Experts of a small language model.
Size: width 512, vocabulary 16384, 163M parameters.
Experts: 6 experts in each of 19 layers, 608 SwiGLU neurons an expert, 1 pick a token, a softmax router.
Below are experts of layer 5 (counted from 0) of a mixture-of-experts language model. Rows are named router (the router's row for the expert), gate (a neuron's input weights, with its number), up (a neuron's input weights, with its number) and show model dimensions 320-383. Each number is 50 + 12 x the weight over its row's rms, rounded and kept within 0 to 99.
Before each expert's rows: "gets" lists some tokens that make up at least twice as much of what it gets as of all text. This comes from a sample of Wikipedia text that the model never trained on. Tokens count by the router's weight.

# expert 2
gets: " the", "0", " |\n", "9", "1", " a"
router:63 52 34 60 53 58 61 49 67 42 43 42 39 42 46 54 40 49 37 61 59 49 60 55 36 53 63 40 54 50 42 53 36 66 44 41 56 39 52 44 60 45 42 62 56 41 42 40 39 51 52 59 45 52 63 47 60 56 58 48 44 54 47 65
gate0:51 57 59 34 44 48 54 44 75 44 50 26 40 54 51 55 28 54 61 62 71 46 33 65 67 49 43 48 45 43 46 49 30 48 43 53 54 66 51 52 62 49 70 43 57 64 51 35 40 72 41 55 58 40 36 46 57 65 38 49 41 63 62 33
up0:58 62 43 60 64 58 41 50 50 54 37 44 51 38 50 47 30 41 56 30 42 64 70 46 43 51 73 55 48 39 48 51 40 46 38 42 62 72 70 57 55 53 46 52 41 56 52 54 44 41 37 34 37 51 87 42 62 51 66 50 44 55 45 28
gate1:47 28 54 44 44 39 59 44 31 51 62 31 54 54 67 63 42 71 59 46 65 58 31 55 51 50 49 47 47 44 38 49 48 49 55 65 45 55 44 39 42 37 48 40 58 31 61 47 59 43 62 39 48 53 57 36 34 65 40 38 42 45 61 41
up1:37 50 33 44 34 47 43 63 49 32 40 36 68 62 54 52 51 50 37 53 50 44 69 43 60 61 47 60 59 35 52 36 65 51 52 14 48 49 51 59 60 45 63 50 76 59 47 19 24 49 41 41 42 51 53 60 32 35 61 79 73 66 44 44
gate2:49 43 43 30 66 32 52 29 58 41 66 59 45 38 62 56 52 36 59 52 35 48 71 42 59 66 57 58 70 46 55 50 57 47 52 48 71 62 47 54 40 56 31 72 62 37 48 57 41 65 40 32 39 33 65 48 44 48 52 35 41 66 29 31
up2:54 20 58 64 38 56 45 43 73 66 68 60 48 53 54 54 30 54 61 41 38 46 52 62 57 48 65 59 62 32 43 50 47 50 41 66 56 68 49 64 55 46 56 30 45 37 67 50 46 58 38 61 37 56 66 70 46 54 20 56 40 65 53 38
gate3:66 41 64 44 68 52 56 42 35 47 55 64 49 42 59 61 71 39 55 38 50 40 40 49 68 44 47 42 31 66 47 43 55 48 45 78 55 47 32 47 60 54 64 51 37 47 41 62 62 23 63 52 45 54 57 49 54 59 70 68 57 57 48 30
up3:40 43 64 40 57 46 35 63 60 70 63 67 58 67 51 58 63 42 46 48 56 56 67 37 35 58 50 54 38 66 56 67 60 30 31 36 82 71 37 50 46 45 59 60 63 45 20 54 48 53 43 57 52 47 44 55 73 62 46 53 52 67 49 47
gate4:35 45 53 59 39 24 59 69 42 58 39 68 58 46 44 63 34 60 30 40 51 72 31 43 53 59 64 33 63 57 39 56 41 41 52 44 48 57 51 50 45 58 49 64 51 49 57 58 52 65 60 34 67 38 43 44 44 41 22 58 64 36 44 45
up4:34 38 49 28 62 62 39 49 49 53 58 49 45 43 87 32 70 42 50 70 30 60 36 32 38 48 48 70 65 59 39 37 50 47 25 46 66 61 50 43 29 60 63 54 43 55 68 54 44 48 58 29 55 47 65 45 46 51 64 45 47 45 40 47

# expert 5
gets: ".", ").", ".\n", "\".", "%", " ."
router:67 34 50 57 64 73 59 45 64 49 48 59 57 39 32 50 45 32 58 55 70 46 64 63 49 29 53 52 30 31 45 48 39 57 45 37 76 64 38 35 53 50 48 71 53 37 56 36 32 63 71 49 40 61 60 29 51 61 56 69 40 36 43 53
gate0:47 49 75 52 35 46 49 47 30 41 55 62 58 52 72 39 43 50 22 49 50 47 57 34 57 51 62 24 37 37 57 80 80 68 69 67 59 49 62 58 53 64 64 45 50 56 35 67 56 30 33 52 64 46 69 42 49 60 25 60 36 49 37 63
up0:43 43 53 67 41 70 42 63 26 58 50 41 42 67 43 52 51 54 73 56 43 42 69 73 37 65 43 69 58 66 33 42 39 51 38 38 46 21 46 58 64 55 64 58 61 61 40 52 56 51 50 44 38 44 38 43 87 34 80 28 59 59 55 46
gate1:30 46 63 46 54 29 43 46 41 43 52 36 39 54 37 53 47 72 37 36 39 66 47 53 56 40 58 59 43 46 69 36 53 59 41 50 44 42 48 39 37 48 50 68 64 36 69 55 39 31 56 38 66 40 53 57 44 28 42 64 43 77 42 59
up1:52 40 46 39 56 44 65 53 43 49 71 52 50 39 43 64 43 46 56 52 45 55 49 40 51 53 56 34 50 48 51 68 49 46 44 58 30 50 71 39 64 48 60 65 50 50 34 55 43 64 36 57 49 60 60 56 74 59 57 28 42 33 26 52
gate2:42 45 51 53 61 37 23 61 41 56 60 51 48 70 64 61 62 38 40 42 55 57 47 52 51 44 64 76 48 62 51 60 66 46 42 29 44 51 56 49 56 44 46 45 41 47 58 41 49 47 35 45 56 47 32 46 39 43 54 29 54 60 49 41
up2:74 35 57 53 47 69 38 20 57 40 46 80 38 54 46 72 50 44 27 75 52 66 44 55 39 57 55 47 65 48 68 49 42 54 60 60 49 62 53 40 44 61 55 61 53 50 56 58 53 56 43 41 48 16 54 34 58 77 66 55 36 31 47 44
gate3:37 63 45 53 52 46 43 60 32 57 54 45 28 36 35 55 62 58 55 73 67 74 63 41 55 48 60 55 42 64 31 50 46 43 57 43 59 42 40 62 65 59 63 57 44 51 51 55 63 37 53 61 59 70 75 48 36 52 35 54 61 60 44 71
up3:35 46 59 67 83 67 50 47 66 69 51 50 41 62 62 50 52 32 52 38 55 34 41 39 70 50 39 27 63 33 71 29 38 48 46 80 57 79 30 36 33 53 34 55 41 66 52 47 55 46 45 52 54 34 58 71 54 46 51 44 41 45 49 59
gate4:65 59 63 64 46 73 62 56 30 50 39 37 37 46 40 78 36 50 51 59 55 50 42 48 51 25 59 72 52 52 61 63 47 51 43 40 35 27 37 66 52 50 48 44 60 58 65 62 56 57 52 66 31 48 48 61 54 23 70 46 39 62 66 39
up4:71 52 48 45 54 24 47 37 58 63 47 53 74 45 65 40 33 62 51 53 49 49 59 42 61 56 36 51 41 60 40 68 65 57 28 60 72 49 47 39 48 47 61 48 48 26 41 60 53 49 47 28 35 46 51 50 49 47 57 51 43 37 37 42

# expert 1
gets: " |", ";", "ed", ");", "i", "ar"
router:35 57 35 39 69 34 43 38 62 55 57 44 50 43 56 60 56 94 52 60 53 52 56 22 43 49 39 67 47 41 49 52 53 50 45 38 38 34 71 48 42 40 32 55 64 47 38 42 43 35 50 60 52 49 49 39 54 39 62 41 47 62 59 57
gate0:38 41 64 54 43 52 53 58 33 62 50 65 57 46 54 54 77 42 61 48 45 33 50 59 62 53 55 56 67 58 55 38 42 36 35 61 53 56 20 73 59 53 73 48 68 55 33 48 49 48 38 65 27 46 50 57 67 43 51 40 67 38 33 28
up0:36 68 43 46 49 42 42 54 62 33 54 40 60 54 64 66 40 51 40 39 52 71 61 60 52 60 46 50 52 77 41 54 34 61 52 50 38 25 53 38 37 43 42 40 42 42 75 51 58 44 52 53 62 57 49 55 43 53 43 39 22 61 31 52
gate1:47 60 53 64 57 43 64 33 42 75 38 45 36 72 35 36 54 60 31 53 63 68 58 24 64 62 48 42 44 50 55 52 51 75 62 51 61 49 48 76 37 51 54 44 54 48 69 50 56 16 50 62 47 51 66 53 60 42 55 40 66 40 41 48
up1:53 66 46 40 48 57 37 64 55 19 54 37 56 31 38 52 37 43 65 35 57 39 44 54 57 65 39 56 62 61 25 38 47 50 37 58 40 48 54 46 47 60 39 29 55 53 47 47 53 65 46 74 40 69 42 21 62 51 41 57 28 54 36 52
gate2:56 55 64 57 76 68 41 49 36 48 55 46 42 44 51 47 26 43 68 43 54 51 46 29 38 52 54 80 68 32 58 45 50 57 59 54 45 30 39 61 65 44 59 57 45 69 63 53 51 41 81 44 68 54 50 35 55 42 45 45 54 47 55 56
up2:28 79 42 60 52 57 67 90 39 50 68 60 59 56 34 47 48 44 58 30 44 69 31 51 31 68 40 63 52 50 62 48 57 57 64 44 75 73 54 46 33 65 39 38 35 46 50 31 40 39 37 27 73 46 55 49 54 55 43 61 72 50 42 42
gate3:40 46 46 29 55 54 51 53 52 63 44 37 36 50 63 47 47 50 44 62 51 46 49 39 62 32 68 66 69 66 56 56 63 41 27 74 63 32 54 50 52 52 19 26 47 56 48 39 63 51 51 44 55 52 31 69 67 50 62 52 32 39 43 56
up3:60 52 47 32 59 45 56 59 35 53 51 65 41 53 62 53 45 64 40 46 37 65 27 43 52 58 53 62 73 61 46 63 53 51 37 45 56 58 63 51 35 43 21 43 44 50 41 59 66 33 74 40 39 41 45 81 72 48 34 58 40 38 56 33
gate4:55 60 45 50 33 52 47 41 40 53 73 47 50 43 60 61 64 39 27 33 50 54 67 50 31 45 43 51 62 41 35 59 55 48 51 52 35 71 75 39 64 42 34 45 40 47 57 58 47 57 44 46 67 49 33 29 59 64 38 27 71 50 45 61
up4:60 56 47 47 47 68 58 66 50 53 71 32 62 49 52 57 59 50 31 40 49 55 49 53 79 65 46 57 49 48 49 56 48 48 65 66 57 66 63 24 62 52 59 40 56 34 62 53 70 57 62 75 52 51 61 23 48 32 71 51 64 38 52 77

# expert 4
gets: " ", " also", "er", "11", " were", "es"
router:51 56 53 65 54 32 34 33 59 60 43 44 58 69 27 49 56 20 41 63 50 53 58 70 42 53 67 45 60 63 49 51 38 49 74 60 59 54 31 49 69 38 41 60 56 57 47 45 44 48 34 53 39 46 57 61 63 40 56 37 40 33 40 61
gate0:35 21 55 65 50 38 43 53 49 50 61 49 47 57 52 59 57 55 48 45 26 67 52 69 37 30 40 34 58 56 46 45 28 43 37 39 63 60 55 51 63 54 70 28 38 59 54 36 56 61 56 40 53 38 51 60 43 53 26 34 73 65 43 43
up0:45 39 56 57 59 39 71 64 49 46 50 52 54 50 46 58 53 55 46 81 60 47 57 53 41 27 26 21 55 60 61 45 66 65 49 69 50 52 30 47 65 46 56 72 45 49 41 45 58 63 41 48 41 61 50 40 67 34 36 47 52 46 62 47
gate1:58 31 53 49 53 56 40 50 34 41 53 36 18 52 26 70 78 62 50 60 76 47 46 47 31 35 51 31 56 42 69 33 48 51 39 42 58 68 57 46 59 65 32 69 37 39 43 41 60 75 42 50 45 29 54 39 65 41 54 51 78 43 62 53
up1:60 45 76 65 50 52 50 55 52 54 19 33 57 44 56 48 39 41 56 36 55 56 78 41 28 35 36 71 31 61 42 45 54 54 71 55 51 37 61 82 42 41 30 66 47 55 33 74 30 63 58 38 41 49 48 42 49 48 52 55 46 38 53 55
gate2:69 41 45 72 42 55 68 51 62 59 59 67 58 47 57 80 67 53 40 44 50 59 41 51 69 29 33 53 33 41 44 49 50 50 35 44 34 40 58 42 44 53 48 43 52 50 59 50 52 70 56 50 52 61 51 63 49 51 55 27 51 36 50 43
up2:64 45 34 47 45 57 43 51 40 44 45 57 31 50 54 64 46 43 47 58 67 46 42 59 27 39 34 60 56 36 35 39 60 40 46 48 48 50 26 38 60 33 47 35 55 47 34 58 59 54 42 32 49 58 34 74 57 35 54 46 49 42 51 42
gate3:57 46 38 65 58 49 44 72 39 50 72 36 56 50 64 39 60 45 68 42 24 46 45 45 52 61 45 58 50 44 43 38 50 43 57 41 68 44 40 72 30 65 37 50 47 54 56 46 40 25 34 34 53 44 48 48 60 41 70 53 65 48 35 62
up3:60 52 65 80 57 57 63 55 35 38 54 54 61 47 55 52 54 48 61 79 50 26 43 57 69 46 51 46 54 45 59 52 42 34 44 80 59 43 59 37 61 64 41 60 47 39 50 67 27 68 57 53 37 40 41 76 57 47 43 44 33 65 58 42
gate4:43 41 43 52 65 59 38 59 39 38 79 55 59 39 62 70 44 65 34 36 63 49 19 70 69 53 30 65 47 49 51 62 37 48 49 34 47 27 53 44 44 49 43 62 30 43 55 47 71 55 63 43 45 27 52 17 40 56 29 50 66 40 50 51
up4:31 47 32 62 64 48 58 44 69 46 51 44 61 65 46 55 56 43 46 38 41 35 44 51 42 52 60 49 48 23 43 53 38 36 34 51 25 35 30 46 48 48 44 65 52 50 45 35 63 46 31 37 42 34 31 29 53 36 58 45 63 45 57 47